config = dict(
    activation='squared_relu',
    balance_bias=True,
    norm='rmsnorm',
    optimizer='soap_variant',
    beta2=0.95,
    train_tokens=1594000000,
)
Below are experts of layer 3 (counted from 0) of a mixture-of-experts language model. Rows are named router (the router's row for the expert), up (a neuron's input weights, with its number), down (a neuron's output weights, with its number) and show model dimensions 144-191. Each number is 128 + 24 x the weight over its row's rms, rounded and kept within 0 to 255. Numbers have three digits each.
After each expert's rows: "comes after" lists some tokens at least twice as common just before its tokens as in all text; "mostly gets" lists some tokens that are sent to it at least half of the time. This comes from a sample of Wikipedia text that the model never trained on. Tokens count by the router's weight.

# expert 13
router:115144134094156101129088091115130123114063116122075118109094141127098132120144149107132125169082147112132128150134128132109119145143138126154153
up0:129117185127130144130119123142080109120108111142104113125128144142110162119077150077110084148141109090103124112148112111118143124110174170110126
down0:125050162111150102099123116123112119141123108185113143157150137146137155145132138093093149138114096105144128114096173092095146153101091112121132
up1:089137169131134101168096132169135129129132130117102115090180137176146122135155151075138128071144128106140150134111113128135179126122083098140146
down1:133104121103143124127149109154084143144138139120089130130141109098076131152127172194133138154121150159118112133122123162126113160140143088073155
up2:121129138136141113147091114105103091126134183102180140142123146123110148120141151153113137103123131135176172103106134144089134151135136120104114
down2:158154126124121161134120160143123100085122154146098141145120166106142123147132093117156113156154147131150093109101105142130124108108143107109126
up3:072149118120102147140097151141178137156151122151128085143131110127100131116082143124095118083177088127129136134135136127180127091094145164119119
down3:079109146134128121119129143118102122167131147163118137098121141182164143119078137168104160096141137127132128107150128151178139128140109080181110
up4:115156148126162149106115166111172129131134145137139132107157152172116144120096177130140094078150084129120146132107117122106118136118151119137107
down4:121168120048178161129090167132174104147120133124142105145134126168106101115166140130135094112123149107151175155098131158130191139150131144119119
up5:115151133118151119118105096150119143133141125162117181192115145126116129075093081122109139074126095122125101145133130151138141082128116112119132
down5:122188174154110149146126118126110107102156116142102150113097123187099156114078135106143138109121087138141103111153144112121147115121118086106080
up6:093119132094074110116128094128159115161152136096118089110119090157141165119133149144111081151176127149143099096151126133159124126154148145147165
down6:081081105108126134180099116107141123093125104154114146119134114120114173125138105138092143090193132098131191123130166111122140133114086129134139
up7:124155115138128082134151097123106097108102116147113121140191123126146186084173113105113159153138139099144090108121117107144108136082125119143169
down7:193151110121096127117131135127111121096158122143116146149128118137092107116121148106163088123138125171119118151113159109133091134138069107114110
comes after: ", ", "such ", "well ", "there ", "addition ", "which "
mostly gets: "such ", "including ", "did ", "above ", "especially ", "particularly "

# expert 24
router:146088130126163081146105168155129145107104130137151102140131106121094091078127149120120161104143112168137140133122139143154169168135122166127121
up0:142130169147133114156101094156110166111144118180142143125143118138118086050154138091096106137144118123132150083116130140105149144110138124138139
down0:163099099145114131165145136175121134131115143109158119090128119122125138161108174163135165126144154091136163153160142137104135149125137122165148
up1:122140113097147101131097103117179114168125079084147139171138165110129112104132133086155156144137164125126109089141151116134156119127124122159173
down1:110147138085186117140115158124164120122091141106118125090165107104102129154105119121095158152102117121146161149128147130124148099123090110139124
up2:076167112146080139148122138137132127115098141156149125131154103163128110080146136117152106155101109148133121151184125143069124123098117146125133
down2:093141144125076131105123132181139137160126136128113097164104108086147138141089139152151153113111154174119156128093129101129166133130132142114135
up3:137127148114124134139109117195158113160151139137106145192178120129119147151148129078137107135123162137092125117123124092128097048122137129147107
down3:143134151143115085131129130149164106128164132145123094135095163127132124124128113164100143103192144115143160129109154131152080078168109060136090
up4:132158137132128165139139103121135087045081134122108109108135107165110118091134136137157134188132120150109141118169142115119143102062141127053092
down4:099122146131125102122119116106154160097134126107103147104112121130139115101142125153131108131096123098131103152104116117135137110145155151082076
up5:130122062128155123111110141128113147116106132184163159101135184134162098106152141147136116107120096150133186123120114125124069082120136094157140
down5:148151126090147090145100121121130148154115133100112131093124100149139109145105137151077193151146137087160148130105132128106094123120085114161114
up6:153127130113148122153128099140128152117138095133114129134152103161159121153123091132098143111153130145141150147152092144118129072091111101136127
down6:095101109122141131109117186102135124109121116141133128098148111146151129139118111125101129126113109183131149130111141138105131124125093110158145
up7:126131142158153152097077155132143105160122123144114173128123129088123133110155136143112123081118120152100152086122125109138166159162124126077108
down7:138107098094169108112145168139115173105092152097130147114097085140146107130103127109162121128150087142109115121099132106115152120133110187117143
comes after: "″", ", ", "- ", ": ", ". ", "\""
mostly gets: "E", "Al", "I", "St", "He", "Ver"

# expert 1
router:147141122135117119104146183146117114144099142133141129135167125104113157097116148152135140102126080120142132105149150114119104169129109094124175
up0:126120124129106156111153133111127120143111131095162151115147139127107126109092120113113132102137144078139162079121205158127139162076123132126148
down0:155111172167124103161138096156070125135120116160112071119151139136174153135107096143117099128126118147096112103117130083129146137132128177152125
up1:111102110130137163161162169134119159138117150154150160137193115079118139142095079116157126140180124163113127099117128087143151202132094135117156
down1:159143129149146101117111138138096146162071128135185112144152138112107167106113129120105148136109133110145130120130101091136110161111100091096111
up2:157089200119157123114143065159128136134135112124146162159116120147148108147130113137131111112150146116116186129136134136149121099146146110119121
down2:136080121140090114142191113139123161136174137129129142126134101139134100117127119107115136180101158156131124148125138130121091144146152112118138
up3:151157138097105142152208109125186173145089157134143137152104107134112133125129153090075099134115112121154110144104146162161124123145132106148164
down3:146138124070118130139125133135122128155132149121135089084168114107094103163169135134103113120124113104113155169154104140152146153125131139092114
up4:145102184119147104155162105134155124128175157135116124110124114125114113138107148124130148136117167170109078094086111110111132091141217094106141
down4:117159139126102128158161141160151104107137157109115126182131169109094122131170208129157130135100119138120091133114067086102123161120085098132163
up5:120143149078128144143177107166150160109115147122133094137126173127098158150138113101198133121144137137096136101165165128120102150131151101159145
down5:126088145126113151094109133127126109119139115134117117155119087114123134120125169108135108118134151110108163170156145073132108139190159109170149
up6:144160144142123146144147108155144127118108137108128091130121128128169130127183122163137132146140150131132119109087105134134108167084122163134095
down6:117124088149153144139113123138147105143129123144130102136173105158147165144118122111104173077123175180143164063176143103112141114114083156199134
up7:148123133174098107149118176101169155139136109086113161119142139165141110142101092173129145142131106089140146123138133095112065117132124119122087
down7:132144132112126151128130128129123127109144144152135136118128080138135117134079133088125138105152143125145139118143119142151099138120121134100127
comes after: "201", "200", "202", "–", "199", "| "
mostly gets: "2 ", "5 ", "3 ", "4 ", "1 ", "6 "

# expert 15
router:119102140135095116135148134131124083093152141103157123121133114133150119120123093143146150095151142110143179095126137102189151074147159148131122
up0:103144101131143103148109135128126127137126120130146098127124120081127141146130126141099105128099143152117145148143123141111150098082132158131124
down0:150110112062163135083127158136135185101171132130121116137141157134108154089111164136118141096076123130141100158131156098083094107172098159119131
up1:082152140150143141131149102127118094181102106136125153146161146136114153135122112119146146153107146116128114113116126156139093143140146117116124
down1:082133143098124156160116101139117099145117127119073101160101160097135107147127109156092106124127154139138109119098142102145176121167167145141117
up2:130113104134157143113063171126098123118121082122111171128135130149103162095111135178123113131145111098129109105115109134150094108137158135137126
down2:123151128097129111125102139120129115109149114134148134142136080136134157164103172148114151107129114100115134109100167123129138142156126130130115
up3:137071118122112162135113150141165128144137114106143102163121066127144154112120149166086149108127113126157102089109099109150096152137127126094120
down3:125148122102118112098126135138125129109175143141112112145114111109110117154082152148097138100099102091096170118101117085131142108133101114149116
up4:140133137158177091171131151182124157135147117129141137138141141130145108108121137138109113125156133109126151119146123098163142098135176138132121
down4:133099114106140153111145125124088119133109122113096129155095133114158161106119147124119075143109159109105119188153118078107162136138152139128117
up5:104153155087115113087137179148164201124086108124129131103137122131082123080102135148133142142105128147124117117127146120112121100154140128097132
down5:126139095130109168131112163124174114125103134128151088156147141127118105131112134140097182128122132138077112117151119089088146133088145164098116
up6:135137138126119128143120152144122144117156099091155124126136112112099117079138121107093135117085093139119113132045116088133174160107165083087138
down6:135173121106113108164136105097137151125141136156132119134140138139104108143092107156137117110135137116157131186122102129141153186112151112101126
up7:151086198148095116130148110142175102101156141124131150165169123117134113114108108122151134158080096121157124113163171139121143133090166121096151
down7:148178139095092114089145135143121112143136096116122117120117177137105138137138138134098132119145179136129115105148154148056090104120112114121072
comes after: "the ", "The ", "a ", "his ", "s ", "this "
mostly gets: "family ", "species ", "system ", "area ", "company ", "village "

# expert 4
router:133142165138151153122152055137109147183115113141091137106163133151155136139158119112091150113103116208160139123098143136094151119089098123152149
up0:125074116136186129102154118118098140137100127150106156117122103134111110127111149106102124120152092116100142135114112103142183107114147144100132
down0:115127113142121132130106116127128121111148135093132129159106130110116172126113121122148102085138154159147125113143134117127120130124207120138112
up1:147103156146113125124101146139148079096134126127153130157139139120144164095126145132142132133128083124105104112125134130127137139169166136184120
down1:165132154125129133105158091158141094108125113085127119130098081119130140185128147152166138132136193136125177157122109114102103132101114149130113
up2:148144117111138153102119127072126107116128158123153148135120105130134163133092154133130149140100153092091150079169107123159151113133137147102123
down2:185148132151121103144110140147141119089140108122146134162119095109136107084116144102143135135116114117139140100101139143170108147112106126120116
up3:131149118134171132191107119155146150132108146135085179120095155135141139134139137090112128145105132130144152133161134115087154119156120134151095
down3:101133131141113159087141136180106121122171166174079099106138166126125139154101125130125154126162150161143148139097100138129125128124152139114124
up4:111108139143130101105150183134148104104138117133156141139093172167086167138173128136118132115147127071150101157149114126181128116109166129085119
down4:128095131111147143138129131165113168155102137122138136134122130113133158090077145143186130137114097126113106179156138139127113160120132155093113
up5:120142116125125083197175148149123128159142101111108148091150163135140118130147123093116133111147154141119109102130187099109122139111127117108138
down5:157140129163121123125149158126128123107077158126140112108164115141113133135108125144063132119083130122107135104152155135140138107129103153070085
up6:121135117100114132129119102099165101189148126111113117104114164152142120111168093119135112120100108132142130132151132123123126109158113130111128
down6:133121073125159140135097097161128134122109158122138113119129155100106133135089138160128148170123098113125164105108114148160138144086118156109101
up7:094092165157188108096103099090144145141143144115119137122113142124099105125128141118140142146145130146101134103107123138143148153162148136146097
down7:138106137081180129123139128114134168103149136150120146150148131135100124114154171197131143128133144138132121103113126121121139127145172124115132
comes after: ")", ";", "|", ") ", ");", "com"
mostly gets: ";", "Dec", "=", "also", ");", "%"

# expert 16
router:088109143128122146112166089110154132102114150148129116122133126125123078178161138094156129148178089140117072123132150132109107107137110137151110
up0:112142146184145131157101133091119074171171146143168094110109118140110147140159125121134120099147116149125135093126130136150134136144112143158143
down0:122121149078128068165134129146090113129163113141139096087113174122108136112147110125155120143128136095126138148130113152164124140180182111138133
up1:126125102141125123134150132135140145079127138132146136136152129100119090102132137133107125077166108136118122101130138157133128129150083083146151
down1:094147136118125132163136134121121111124115122115134115114158125090141105091185175099152130113132129148135140094180166138149159140131137155148088
up2:090119119151112136131131137103173117120110116127156174101104136125099134130122105100114162169152101123129099141126098107094061098166152153146142
down2:153114116101069132132160141143115094158131144117112136097121120133144138069125164139108218125153117131148137167115121156104117150115120134116129
up3:147174126126138118103125076134126132139132122070096178151157079120110136097116149150103143097109120143140103162083119157112110141107134143133146
down3:136102120162134083157154134137155129117129171108125084117123161168150103118087129190142145102134095093123137124155142108133118128115163122163122
up4:131121156139137129136099118070070093164127124132185094123127140122157147079115146066124151112094182107173113110123113133130153127168105164152134
down4:129145130142124110108117090130104129121178202096130146130122146107139126134144110114106011150131124109127127138150115156114123130152117114144104
up5:171125123133127152130108134110150126184127098148176156071123149138160154092109115132130125198125101113125118160127111098111137127119093106136136
down5:100176144123134122125089104142129097144080108125171069152146141151105151118138143092121142134125121092116178166120130129120167149151117117105121
up6:133092138152160105164111152142144208128139124154122185139136087197150153121134153123116126137138148138079143158112158118131131117115184072130110
down6:129149157114122093097127125143153141098137134078142110140091122098158135118094128158125127140090072107127132096125141111133155123149118125107139
up7:114136090142143151173105151129092133137136122132094187153154166131150164133103102141146124124126123103121102175081130168092125117109137132112112
down7:113109135130148092143142085144177140133112128079133170089114134151155126121108122117133100090144079115078087133116134158115153135149111139149122
comes after: "(", "in ", ", ", "–", "In ", "| "
mostly gets: "200", "197", "201", "202", "199", "195"

# expert 20
router:110096133137160131158138175110130106101117172109127106066127113101129128123060081129142119124133111111105138144120142146157173144132120139126126
up0:103048080116140155142119111117147161114128145105130138151135115114116101122135176088118121160109082157149069174137114130170131114156113141144147
down0:116098105103120115126117191124125180116135093104167121129161150124112113163119137106130127184118151132155121137102133109114119139115113106127124
up1:062107135113137126140133117097123128138107104185118155120102126139105148143102092166137101160100120145104130106131161096149102132127098066138117
down1:111117161141136111126104083149107109123126128109138140086116080159150132112139125141132133137104116137121142099068105087118133130122188130102135
up2:138140123166177121108100120115132140113108147096137163103123167125138122133113111115050135129150166114144158063089128156164168145148106137121130
down2:138134172134127141091100112143104143120132130104108126148113115105166126145088116171089092111149164114129140134127138122141148175153151134072105
up3:148146102115168156106125122151110142122123138163112150151156127152072110149161097112126182141139100117103114160162134069115125120156153155147151
down3:177146132074129157122154126111108173107137151101156114110134205115084106127090177144097094130137099164126106113146145088114137164113104153110128
up4:134064121158143099175102105115162142166089113161087156141094130148134140108137120130142127176108121125149125150085167098128115125130112163155104
down4:116133108184127165134139138068127101165187116137152132151125106158136152142131129110185147147151129110111132112150119113113147171125125119135088
up5:107118100159186082133110099156127116141111168137135132171086131116126131143098112130118144106122090165147163110137110111132116149139172155140102
down5:170183118139124100127118084127148123126141114115102106103175161142139161156085132161093138135120098136155175151131115134091152094139116144095130
up6:136150107157081131108077086124125121101127158134149122143130120131126151124125119168087098137112086101138130132128154150133150132144180162102111
down6:132148125146158108139115117154132126133141122161148115154109141121169074133139151101136130111088150127160144102139107140141136127135148140111096
up7:160120139187090092126150113134158108142142127147119173139159114136101104087135120125146119119106121135102159134123130078104129144134137140139129
down7:137130146091105086188139129100127103131107163092120152108135115138148102116151151148121143151177146154114081124119117133101137140158170179121129
comes after: "| ", "- ", "\n\n", "== ", "a ", "=="
mostly gets: "Personal ", "Candidate ", "Career ", "general ", "See ", "former "

# expert 21
router:120107118123122130159118106128139119095127114142122155162091099123101099123123130110156139141133160123089111117141141134077132161107126133076128
up0:146100132142151094134160141122091140131118128096095076125099114125176110173100101132130121105146140138137074117136116152112130171059118142174130
down0:149087106108138137148112131120141127096108149114089110088093121128142110140141121155177131130130097097147153143152121061149117143163105122106084
up1:071157107140194167107129117128124118127109104134169112187143128144143130143166126143131121105141130119144133094145156080139122143100106127095165
down1:104162120112127156153075148105105132110125122128148114133132163119136097145147115125137087120125142128108156112097164090137147171133151100143135
up2:082159150144150154066088118123081140126140093131108119143136171098110172122157141137106104127091105104163110084143104142158106118099135137141140
down2:116142156130109103133111134127099157076174156128120122135140148145145107143107136144121111120116118138112100142117088126129114132126143134094131
up3:141159131122159098115109159155112054175123084086129099144191140139123122120107132170115137132121111088113136172101130121142152137073114095134169
down3:138111116100158114135093189146114037142112146116109124106117132137147114094152115090126143109125118094140110132128090157104158172114145156112094
up4:122120126164104136175108166117111134126081150146102100091150115080162158087069132138117139116135100125154122146076107110097152148099107125129126
down4:112113122125143112132115148103064159103137126114121135110137117123143140116097133148130169116143080148124141104095142143120190182069082110121101
up5:185131157180163125151189106147167154116144140124139089104115119158141120147114131079167133159130143156101130110068088101198129135151110117136122
down5:134147140140155180093143109128111096129104112123106137126184116096150133128143178110142106115155164108062089102136073110179133135121154115142128
up6:152124130135092125135146147122105129151112124120139076136094143110141170121120127153135131102140142157097126116102104139172112116123153094138166
down6:134122103132130118127172133162107159100095118124101095132092099141115142103155149135149091149134125114109100102097140142143147119110128091128123
up7:151073125144134102114126105132152160132073135115134119126148131122134130129092131094160126132115130126129106082108115154123149090103100123128119
down7:143125148154109136086164146097136145144139151150160091111102089136106146156133110104109104127177133115130111096141106146112150069160168127049149
comes after: "the ", "New ", "The ", "his ", "s ", "a "
mostly gets: "first ", "York ", "second ", "First ", "French ", "German "

# expert 7
router:151129130126125119154108147067133109107167148126168096139130117118190123120153108139149077123166171098111139087139105091167172093113137123163114
up0:147105134123112168133122130110126194117154106131134150177126136135107126172155117112089113121093157118126075140176126097129120146111143145193096
down0:109147139137150148115114157134127121141135102109118119145105113133124083173101122135161119099136138108107090134134119137169120095116113106153103
up1:094125119123148086136147079139120157118129088126183125122141108125128104095135133111094144115143109084148126143112116123150153104136136142152134
down1:116128124137159121159158125170118140127153137102113102104174141080144118147106160142159069140135142158133156103124208109148130127144163147119120
up2:125128121169138148095146151097163111127115090125104187151108132117137120155099114091166121112127181148150128168140155121126143139115150117102128
down2:137126118139122112192096108119144087104127122106116154109099115140164122146104189127156163135136111104088135110156179145136090149118139151132116
up3:117120117166117102181123090109165126099189051109092122138168118123142136104095155101100147126143078124143089110149124103116160119137101111121090
down3:111099116120103125128141161139138150089152098104132128126144098151095133135082148117131117105150119124128125132142152107121130150137118131116104
up4:123149117132143128119115160136132119147139181148098134130093177173117142124130141121133085139088123159142095143133165127088135127126169102145148
down4:137154122103177110110133132114133098130123098102038179115099108137142128166121168153111149127128119160153119123128111144136093167151128091187089
up5:171118139090097132127147132143089169117112173108133174136098170096125117141109108109117124122118132120107148153155118122147118118155083098114144
down5:162135136135091127104118125114122134126137156115154136124109123137094119114134127148108174085137089133113111118202160136116177152178153115092146
up6:142127098116143128160137125088109128118153125126152145152114127144087121154099110114067146130098117191163129074120065069128151190175119084143121
down6:099093141163120196128142147129153156133144158160132134128133124112107126116133166132100121159110109133134160153104083106106125149130168143138122
up7:099119149141134109124133141160123076169130090122141126111141109121127143130118119101151123138119108130143171138117145101136116132135134125152089
down7:125143145133106118142134138151145100111079166147119140114140108141150164138142136178161114085143100143122128139119086136176107169135142147113154
comes after: "the ", "a ", "and ", "of ", "The ", "s "
mostly gets: "military ", "social ", "Communist ", "railway ", "health ", "financial "

# expert 28
router:125141124112111111103134165135118122103171174099138143111091141105111127177101108128134111178100155093096148152155118131157073126138166132167131
up0:154087109149123119116126149116126127101119128121140100132129089158096145109158172132174111090140077139102157116151159129163108125126168152141119
down0:109144120133098144135141169132154126150138183164122072118153098120122082103167099113120152109143128130181078129178112108138144142119120139163097
up1:135099112143149115095150132141140147140128148140133160150195139135086127154087142175088100129139140176134104127119159114136131106120135074106151
down1:116111164166111096071128164080136098126124099151110131130178122134134135127116137153054127095113157145137166110107137154127154154106125138133155
up2:149149160122117111118056123165105095085139143112090143116166124125097111112130130103100143167092142102123131088162122126153179131120093128132141
down2:107096120141100159118116133114135143080106112150131134095106122122153146130095143123086118137113155155138121137108129134155166102162122187097115
up3:098115108124183138124127132134077103137129106113120136119141142118159152044108122126127119093123145137143118102166130140143197138126114107097107
down3:083099116127103099139141149093098147085137137113142155149184146130148138147116132084071119181147157139087104099105122055158144103114131122142099
up4:136143134111136121148133123132086153097077144095102107113108111179118107090103100144089108111137121083096144147119105124123141142108126113138128
down4:141144093088156156141117153187117133117140115149109102149130125126107161192125130147106136137099162099114108147146133123117093185189123096169106
up5:110148116133098183131117130124155109141155145137133086116151138113132140176111148143121087116142101144153101112135160106144120136123164141123131
down5:075156133099144167145126112131114108113106120053128152159134125119156125122121129151176132148099130134123141140107132142080149149150166091112144
up6:104123118126125136175145114119140173185146157182124127142118147167102155179136146117128133116137131133118113133123109109114143166104169118159142
down6:106106153142133110142106118139072153127132150145134134094151140117138143156155111104140116135130137140126113173130107111140120135142137108122134
up7:116130134155170126112170120133137135110105114119093102159147084099121091141141108090142130149128128129133069107131131119150150148108129125180130
down7:126125128094175124153144156127119084114164113128148147114106117166145137128102116158125112153140117118171121126093127147111108120168109156127092
comes after: "was ", "to ", "were ", "also ", "and ", "he "
mostly gets: "played ", "served ", "received ", "signed ", "published ", "produced "

# expert 26
router:135099104155135136138121168132155137121122133149199126155109117124121089124145148135141132143117164093075122093131115156158131181143126114079120
up0:173116158122144141165141085131169146158168095147131170130124083143159121134159117134110131129097153136138126110115080131090132133112154154195114
down0:155141146106132103090120148143128135148164120118126166155105140112083110153128144174121144123142050147170156166143117071125131142124147165123175
up1:114117163088095161133109113179133152149097126125115101132112143122130135100103135121153147154136162134140092074135151092132118128135155119144125
down1:126085128139129122139122134104129125132131106143159130121101119113117121139126119080104116150132085088140139134131181137136139102086134097109157
up2:133195168137141137159129112115167140096112130164156137090146162109137129098151144113118135149121130155154131117085159140139131115127155130152125
down2:137153111118132132144122083136129141129129089112137117129157148137137127116142144154112119122105109123108134104145076128161088162139129052101166
up3:132151132090140123141152105139196133165144150140075124154150137138146116164110088179121114118133148113122118136091167131095103098113161142161144
down3:107149151115117136119116136124103132122091137117098112124146072140121162125125176117149145119137073069160137129141120147148091074129129104159092
up4:140143089170084101119102161138108146100160109163138132135181123158159125091132085106136113107174126091111125116102116104094146125107121123126148
down4:124155125094110118130109109139145152126114177116142114098106100152174137133107143143125139105136129103129139136094087131140156155143146136096142
up5:146130124106113149115076110140142088141121163118136170146119119144132139085144113122153155137139133140142103103134145134093130142129120172151088
down5:138125092150164132148129113149091126122129117134142094192099150115140133156161166142105095122127152131142139109162116126165141076152125105137125
up6:123122128102101138126152142109187155130113106115107130121157111128159179133090120143133150129122092134186125140125086129104154108122135157144139
down6:131111106153108114192134112123123115162153144185148152130139120138152105167140105115122227174137103110153149151123156111162157116171141142137134
up7:113091155110127091132129116132113123138104131117170152106096136136121125093131142140148135137136147114105145134099101108114150115135113095151147
down7:142121089137111080109103177117132130114139160133129081104119144116093158112171154148141133096130127174088130081156122119111105115141171124128135
comes after: "| ", "- ", ": ", "by ", ", ", "and "
mostly gets: "John ", "James ", "Robert ", "David ", "George ", "William "

# expert 25
router:132128131140122109132146118162169094132096124127177129114127129130086147111178096114123119153096142096111118120121140147124106153124162135136126
up0:135128068101133095152132113118141158168104159127134118121099119111139157121108171107108113105113121115136142116126114132100153141153127086131108
down0:113129137118116141096110100153112105154179165177127126109151127110115160110111151088134115117126124127157102148157115125132139155061125147180137
up1:094158126119105112154120117110089148114107115119168130127159170115107109122114121144126163075161098078057127162138117125122115117146121140150126
down1:115147136109130146104108146092139126114120135160145177170115155103112126078125146107112090198162083124105127129129176112119163125106116134140143
up2:114100104131137110147145194118116084132135154139122156101125128159141149167121144091127160103112115120124107188118087117139151090092122128156135
down2:080136132115145133149153132105119154132101172104121113112181117140095115142134113109169169142112115167146152108183142146130147154149145079103121
up3:090154090137123129116110125141183117131088104129121142147129096160137132148123103071097101129156108123118124137140119114131137124158135149122154
down3:104124163164097123124159137131101161159154161167113084135140110129137137158112148157138131136058084119119110101159141109126087129121114142108085
up4:175105100184173117149120161125088103102100107116132135163134126091076135135101132128130140139122144125143098134138112121104153143101154161114144
down4:148134141120105121163096123139124129160113135134141102102133088112143102136117133113133115146177087120115164142162150135134123118140103113138146
up5:113090127120141139148111189098145145102093174131096112123136110153113140125155092127182107139132058150129110125118127116146096100162163136144068
down5:131158085117139133135157118144127116160154143152111096100144089143138078109160137115120086119149147141114127100161109107123138142148074093082127
up6:127186123101109121109142111112102171145134143153114135172156136119101093132119069149111132132130139146171142178139131165127114128124111143159161
down6:155129089104124135106190162075147150105131110159162116135122159127120184106123149126136147111172034091086158064134137110133125149113131161143153
up7:122127151154149115142115147102093188136116115171098111119126124148127115113151125149103136194113133093175143140158138107159151105105121135103124
down7:109129141134118123126094120139131145119127094137105128104129151132142134126147125140121138091128106126155144135146087102146100135091131149129088
comes after: "| ", ",", ".", ":", "–", "/ "
mostly gets: "000 ", "100 ", "30 ", "34 ", "50 ", "40 "

# expert 9
router:127156145107097103111141141132126194121141099110131151154159087169099108143108090116091170135113113145129127148092163116103142150116143133091177
up0:158146138137103122107149199099113103140121128129155172134137126087109149161165067141110114112109134111123107129133113107134121114174107103104101
down0:147138119135124159115135093144153095139155113102113109131163111163134098132110107139153115167092134119115162150139130135141136086137101118125130
up1:097134106136117113139127143140080083105153123117127103125147115109119143141117110145106160148136120185153147126116169119134114132117132120117131
down1:121131132140128145176166131145166109110114108132119142107115130167103108136137152195162120134105143098121098169150144121118107134132192145135115
up2:120151125094125130128150161091156119116137156103127090139110132069133130139105160170130150136130099103114146120174116132138138155119178125175109
down2:120141138110122131133182130137153125097143114098149106117087131130126124148087150134136106158136155128108118134112134155141114148126149131155122
up3:141128170123143161114151084159161130125127114105095152134166105147137129124157112128120162129160145167119113131142140160156128118113109109147141
down3:139132176129131138140120115121142101084160135128128131126158143090136130136118145153138077156156116147082138109135101138096144136121133156144070
up4:161089111140115134155109122098105138124114123161107124114149124138162117150109135154127124127132125156137120119136125178121171157129125151163106
down4:178126114104108084149125139106155116125112112147114137111147109122147153080136180141125144093125078147115103076085122131107117141089155136146088
up5:127099139098070100126134145130125137128100092135123121122119139123090126171141112120146134111144119154142138107152125158177162141122107104119127
down5:135112095127157126125148096132110140113160105115112110148134097114131152117120085182150153132130118112102088167171149174134125148139151112117112
up6:165087105125109096139130107123098177128178079092139129141164128141106153157110095126111160178138186137093126134121126105168113131179160114110118
down6:075151117141121090170197167114158137123099068120112144132118157126111110144103136148140134145143099097178078115125168137145077130112173127117134
up7:146110157138110126164144150101124154142151131156127149141136121158153137097105156120120081128149084140124114134158156142122164132106135053167119
down7:138150075109185160151111178135102056115142124130113127116134124118137124124118162178127114113133131156141151123121118106117147080160165129115099
comes after: "″", "°", "% ", " ", ") ", "0 "
mostly gets: "N ", "%; ", "′"